From a checkpoint of a small mixture-of-experts model trained on Wikipedia: 291M tokens, 4436 steps.
Below are experts of layer 2 (counted from 0) of a mixture-of-experts language model. Rows are named router (the router's row for the expert), gate (a neuron's input weights, with its number), up (a neuron's input weights, with its number), down (a neuron's output weights, with its number) and show model dimensions 96-191. Each number is 128 + 32 x the weight over its row's rms, rounded and kept within 0 to 255. Numbers have three digits each.
After each expert's rows: "comes before" lists some tokens at least twice as common just after its tokens as in all text; "gets" lists some tokens that make up at least twice as much of what it gets as of all text. This comes from a sample of Wikipedia text that the model never trained on. Tokens count by the router's weight.

# expert 2
router:088125161133159112113090157164132189140156132077141119112157171142138169129120136132125144048129150124119127096178121097131130131157108158155122107160119133170164169129122146129058096099101180171138110149175114113077167111131129126110164071168115141162112102150151132121143137057142060148
gate3:135062134113151100177097160087142195146130127143103113097122108160083114082122097102147111096137099103162121137128094110113134144162086137159108137091140109117156161140138133172081077128138154082109125073126130089174054201107113121120152156159098102097072164107142123084136126185166084102
up3:151116082103131157129133148194158140102149109171116063099125081164161076071122125152168088087139087130192109116139126085108113123145062088156094172126219121175108114136172096149136157128123139105087135047141118129118136196077102121140115127138139140079064112035113127120158140165122082146
down3:106118144161150101122094158143124152129135110139117125120085108115166117108097137120163072057112133081130138138147080085101139092178106136182087152138110179152101141119135115122103072121112089098097136132140191122148096148140099116142136099136132114105104156099127099069147128126148096126
gate4:097109139131100066157150126161105124111158140133123123156090119146120140100136119107160120108139111110064166076157137109125119127094127159146142172161147151172119159166133184148175107115135088140061144174111095107116110170135104158150144119116102138148117160085146113127187109154143129124
up4:133162057103075153097126127158109134157147106122158122107112130157102132134153132145110153151139173102164130109071050091176121155117146178114116139150151083065134124069130088191147118141102118152160079120073132089092127110095105099088107116197153122149125098122095130167125130092160167068
down4:144117112159187144107092128139120165145125117107103096174151110087193127150123131114115124104141137079113132076048125143159133100139163149161136122154180110081156105132155074110147142138116130088154155136133136102116138077133115124152109127143127139098061154181129128111149134088099093098
gate5:180111122130065126089125174104122135138072090097064127104119128133117137101107156131104115094127105104130144190094157141178088077083085205151120095103141123076107144098176135135181122161123116118141115089102086097120125184119152077140101075137064114154159110130117142122057038142174130159
up5:093055124057199181116118110143103115184143056121123145171167164142116118182091089159087147112097070112034070106080115094098101135136094085089122124230088127087153110129117078160114106167120103152177087149129133170122146107073109207069104107122152156144076153126141108095152127156171100137
down5:064111064136139114160133168175172108105115105169211147108149092131107155136161094087118131123150087099135176098159155150120080136092124147064160137131141134141160164116138119105089132099097070131124128176127099164141108145174165159135111129052158148123096133079228108150174169092123177135
gate6:156145139217154118139131100128136135119113100124102133134096172145168123126152150109131121092156086167129110162137112101082192128063129085134115163109178125142210122084052091146218171138137099131162142142087129084155177193054119140073130133059158107134163109136126103161092140186128166082
up6:052105148162136100118190153088174141095154129121139101145148148081099123160123102120152146111133140086117067074119220148149127124194083064119120169136179119120123165146169125098076124130204128153129136101106128132128148180099137150089082111131115082054173124164146084113154114179140098130
down6:124115189075121150103174114049077142109102113094200074157131126133126113221137097070171201082166173065136119129101165156171159153115124121142106124111099121092121133156057156114090123150172160135125147082126059147115123177191136183185134103128176131117134164153196093100128116143131136116
comes before: "(", "| ", "and ", "B", "K", "H"
gets: "o ", "a ", "i ", "e ", "an ", "y "

# expert 11
router:123145125152152106107094105131119112137103133157172087038116152124115140048141075075170132103121063158124107122180130087138113058147177150131140069131045129107119164116154114126114112124100125194136084161175124071165132155138137124143164135138140106123158121155178195118148127080132115124
gate6:123107138168067153099110103160118135094107151102130110130104098090171098174085114140129079112131140122183073153127109155161149195083135179140143143111126174105106098159104124145148140115096098094095119080155131115132099121107122138128127143137102090153177178165078076106104110125149162112
up6:129109148084193085173138174136086151162151139122149158090185178126038137166109116146125110115085131143162118094161170185128119118161098097088172126157163112208173112128064150097115105107133166070149134100167133154125093096118161163136124156155133140118145111108152157174110095074130090159
down6:123149081046194149134164074138164127105123132115100138151114163119087149145117114054163137114099180159115190108137091097078179105153128182088104159139141141122151167098093178128141100141082107172101109089114134156160114134095147093094129134086096091132132099147146147107153164138134064182
gate7:140104098113149126153087174092139094117131177158164145162069116101166073190193165100075118132141131106113169071124143140092121071163119142133126110075120173146090147132096122095127154137111079114119174188147119095135125120109167191191122117170132128143127199112162137102144104150179052143
up7:126104132111129110179189117094197136140214119160085119124153124117165142165146102123152102122076139150157158127153159128171151174148147163091159096147175114119121154101116155130138180110095168134140138082150085170115096116133154132143171132124123172125121099095152100157112113128148093117
down7:185080169179130146102144066135106140155135131175155155196113094052143195157120124131119139075086131122099119103152161154091122164178142138108117143130126072090070116114151142084138103164145127178144120156115123103090100109077089081105067115111124134178151158099178127115137119158153142200
gate8:129101069122112112139158092110109169144119121180171123116140131154126107113141075184128126114163115144093113111167187068066179126143121121119108128143174155050164118163138160077066184139172092093107153182107128086085119148073112154148131152109123110127056136174127095151160134121092141147
up8:182111069148112141107069165139137137116144080196104083145152096151117112103171122161114106139124177093103082117132187118185157153160120106141070098126168140078097167191141161123149123137089105092140068183115091112141093152126104154150111150126158093093067078107206065136158136097108153139
down8:125180100122119131088103061167146109081156151162122106155121204128122145164112112150113133106111105136151068127189090151155150127115096184142164124080160109111134111186134136094172086098096136131109174083125134139140182154136138128058130081157057172120084132130144175145060191056141085170
gate9:100108115125145115208207073107178139130139101156111142206067076192140073181173125134088116124109149082144099115146184175085128122105122147153094111115110142147107171132152108122135150067092067148118131148101085086140138145125114108193168092112165157174097115111143128148137105160104138175
up9:113075147177134116095075129039149092127103112093133175112190077134120194130079149124147145151104139139143144167103139113131150128077157097236128106119173081121124067113111112145121182129234143129137103166092106102101169144153186160139125125042152127097149112149121071076119105105188104145
down9:093088117148141148106104049136111068128065114203153168095137139156128141080089140084153134048143065090142143176119115105156115096184081109131160098126143123115152161164130097153201126192108088113110093074160090113125137118179148121148121157113161098121154162095079139144153156127109170135
comes before: "\n", "\n\n", ".", "–", "s ", ","
gets: ".", ". ", "|", "'", "–", "1"

# expert 9
router:127072184141160128146102075218153112155163059155087103122126159136116165073125072146167123105113063112125109155177142097076142108150161162056097111162119139132126135115117139130136100151148137120121043140129097109164085103174147163141125131089102135132144077141177180089164125149117096126
gate72:143132164102157120112088129140103128187154145156115125113124135111093118111139108156116084088086114109163115133098125094152126083108122041173182146162105076096116150158148152098085152103087075187080134187156057132135157064117177131184148085108162123106119167131162139164163102132150118140
up72:095073100195124141108154115124123109113148128091098132110108178179148146141135162153083140084157103149137152092103208084083122161130165170114159109164066113099144171145141148097092146088157163105203169079088142112176132165099159110149138130072147139108126138133188085123138128138119171150
down72:120134119089131147167123134140174153114095083158135111113159102122104167140102091146103136079155069182104110110180120065130179085120109154138201116102141177057125118160063129119122160098137115062170144126102129149129071212115146092158122132104122163064179124127119124153087121102133112135
gate73:125107096124055117149087145113111148115166087110113082161116116198139107161080168153162162141153123108150137109127112093149150122118185126173112140112126123146149144060165137088112099129157143138127220121138124157171123115140169121129137140108101094139109080083141152121091126122138153136
up73:163147145079146130086176134080108081078065153172114121108149128037147139125129104125119094098097143190063106107189144192165099121147116154085148120126139132117110100173075117198136148124101143195152078104131116163107160131075119120116157139121145150139151133130151097209156136211087109123
down73:201090161126077103134107132137120112113163020143114087100104178131147114098126105129164146129141161096109153099093134158104112080165127135067136130101107100112150146094123064087133164118117124093145097122107135120192152094150120171118168162083110134113165163088134125146078130069117152107
gate74:154113154124122114103139136117174126098077112106118124090126150030159131099108187111163117120122114110166127108093128072156095152129171118070120121134113139146154145193141067106106107111128117074137074117129145078109143150144071118125140096173158145066146091143160149143145224149139157120
up74:076118119117153114148128113113117123105161054158161091115147139087154095149135184070137054097097162129151098121062121065197099092131102086102106149155091126111108129129150130084158141179117147156113127130069108150154147146126077087100120075097100177120115134122179171120179150124160173116
down74:105083130180086105114160132101158082163130144086143111213147150121168120128143125097129063124196171085061159113182115113110140122129105092145073125145140086038121119106152118120098196134162155138064127103187078124119134154100091100088106144106148101123151098133178155183123069140137056137
gate75:096090138169103173123132100090186125173170129181174181156080171115110130145092120130117148117189077125204160107130158141107134122136115162049065143164177137202113136138159107158158092148162147099072068153094178141131136128127084145145109160173106130140193091087128172141101121142125116113
up75:143109159157111076123094111151107240145098129144123097186163136134136131112176094140144149069076136157147123153081132077133148121146113153162178186138144117125147116093147140139174138127154129118136117084161141089093120115127133117192125092114105171152132158152061142105096140137135121098
down75:072147097110167159143102127130171155146140127083059119126072185161152146144107140166137076103186174073139184081124164132100103104214130100087139131109096180120142201109110119087133141117181099171094184101121106161092122121126136067101092140113094092148181066098099147130155110086177132113
comes before: "the ", "201", "200", "202", "199", "and "
gets: ", ", "(", "in ", "at ", "on ", "from "

# expert 12
router:144140121101106133145092116133101205112094089088110100091165133138134147123109120035129095090108120092157084090133136063140142088126134173120128110100094087145143198097143127123089088177142163178073104135148133107102169161123157101164158137159118118136183134100098169130120106140123097067
gate6:078080100128116129138100094114114175133117156118202019193135100097107147178080127150086105078123156134178152083170109177096083152168142059124156147098107134086126141172087071137108154101138112091159136112154067141113104113135103154152136132141185134135165115096070084089120093090138176104
up6:125132101119093164086128103077102112121110073122110201128139180109104203168161159197121097098102167157114040173163106109109131120066094077114122118087104195151185082082063152111120091110128090158070156163154083194124119129127159139123142095209119132128121126118142107184112093146103139114
down6:117128135127119149137121166171155137163157062079091106202143137111127159121144144188127110094184129214120058121067132101096092105203160128104111182184085143084137176096108095071110118153124125134180153100127170120108134073128147137147154135135139091144143122141059152130118119108192159126
gate7:123115148149120134147128129145125097164140115174098155100178133130142151051146170122140121141171173181123080204150167166142184115068055135141161169113124164158113145125169086136143128157107065097034097180133129145124161091105178107119176109115118135136100122117107120198144092101062079108
up7:083088047131126147111126120072150124171104160069119163118090133124083127158123145088170151055094073060076125161086182120076127198110107089072135102170136118104121114130101117090167054117153110066150147125108137115117149147137140182085126115121108140150140166121099120094120207170120166162
down7:123108153077122118119111149118129100163156037091052105151087129084099138071188154157093117107149129094143141066165090179113157118154152111190084094154120160076156109108141135100139106138169137160151157115139099152121142138131156094126074134090143176112153136122101127195158093139128160118
gate8:152088146114096156082101080066094113112097133109111119123150083075163141125140109116228107123098135107104061109146063145103128063071110129139144102140115164102109192189118069136141142129088156155138136161123137092121138095167146108112082134145123093117195137160137115111120177153182114086
up8:132141109094095069122118174180126143118154119140155147144166187133143162070117123124088157144154168085141185114075159147099143081175201161140102162090132135082121120090122141085076114094200128124104117119123112188127106121131120177134119128158160111093119110148088121213168101117153201157
down8:094149087077103090170140174110097156164125140136107133122126159092132153122105156101123139150128150175128150103123124060173186119174101121142130142205118155094098086141103134161116130122127181177101102096149050149069131148045085113118152125143159155160102102144180078160128121105134132160
gate9:150097120152134164154121139152154121186125153150150122148154094153153180155105181159136131159104114130123091114147126094142120098167119096144172143126105117242075071081070087134084177140101132141120160090210079135138102075130123067147152134151170154151101160092154159097128178179112119129
up9:115121087175159161129118059172109191074157131130146149115168145135157155073072129100106081114134081132115117017111116136158125097105072086165146195103121133147135097107112115138169161121080126170175119115154111111162078123102101107174153129146155188143140144095157186140088192144170091080
down9:115126122121118076077128117084093181072119097063159140106131149148066058137141130198139135149125118094125143090137012114120096131099121043094176133092136136146142107064086135123147087107122116119117158109133189142179156042109177095121161133088084132103071086163137142110176136136137121123
comes before: "to ", "of ", "the ", "in ", "by ", "and "
gets: "ed ", "ing ", "for ", "with ", "es ", "ated "

# expert 10
router:094121163130137114141098155212127158173133136117058090043128199150128135086127112137186113087067065136151112150191136099162112080136169119072120102131131117122175135158155113177132090177161149124120131125162126093149153164146165158109142164128099124116115064112152153093123119143101092103
gate3:116125145137086086102063121097114144140174098115152181106162150124195078188161120112128137147122122178139149129191130159096106122129133083146139071131108121079132107175119147180134105123116112114100155118105142110088163100144144065077170078117126145141109121127145162109159132119114141130
up3:129132155139121103059072070145141066151180098086141123137129131110095087143144154066136118121069182118112106121148128118178161147141145117109139103120078054097137123173113150149096115132170175118089141118123146123149125135116138062095174156068114127130098102128147150169185111110112148178
down3:080080147065073134155152139087128129109081095097151133145150115116131090111114095120193100160152150085170083077151103079088078176077096055155145148154106155109140111130091170157149052175147116143109176197096092045105156110162146056105118160104148077162064091173152105142119139146165142120
gate4:135174155056137173136128108146153158222082145102121118125136080118099119111115112125119120051108122098148117110073135101144192135149115226199105148117143166153139087125115171148043122144066137165137161113155121102119089133091153138125082155155158140164167152143095115132160178136132196185
up4:176170135105114131166062081154170158155119157137138153159171158119137137107116107102107137136070133091169062136161130165141213104161106130120101113138113154160112151134147132115194110127092110153066160146124081081100121095146109107148137145092147137161119117083164111115105138090059150128
down4:142124130123127095121111049169170134134112098085082074136146120159111120131156054114121099191117199085163102102095146133118119164156129164123138102106099177146138130089177070120129142139119080153156123128088113133165142081111177075115114144019124127123125089070129137111100090068141121132
gate5:112152118114107143121150128138150168213092095139128103091164047165106094081105115129078079154131114163188165154121088105128080085137128159080122148143138141077122140059144108208157121118142164156111152187090110070129155159133131140165120105126137131130141149062160140109180088113125124118
up5:152110119140131123084166103164136125072130125155140104220119152115143117147130156058108148167098126187089093116123058116159100132094169127129147128111194150137197117110147148085146121170135160149097125138111108122087120140128141111163172093106118116103124070128151158126157184133158113098
down5:159166207150101078098162131130076106132151187156130160136065180103146138119064136155154117095196119135173106164142120164189198124148108151131158132085128137108142133101167113025157127116106137179132086057112165135104146101127183103204103105090104161078090126128077077108115143187060154136
gate6:103132114136203115128147118078141168144094162096158131099104167124128138147140115097180120108151095139101149119082130174094196099159151115118161121170116123117104152122114173106125131122131146170148104161181115125126171132069162132055193133080101111150133118178076077150148097130129073196
up6:116079107127127149153142193184102172137146114094114143142125106155086101078127059139153141186099109141087113159133159170118097153159103152097117149150178080053184164169183097085170149147167134126122167172121153151110149105143086061084132148173128129136126159138115092108105133147107136164
down6:183113113119117145141044163100132116164134105089171152110121149180152154098173097093110148124104100134146110078147161082097107145073095147121094104145136111068074205163114152126139156120145111158128096084102132161143085132219170109094148141118167100110100124171160069110112165126170132103
comes before: ", ", ". ", ": ", "\n", ".", "'"
gets: "s", "e", "a", "es", "i", "o"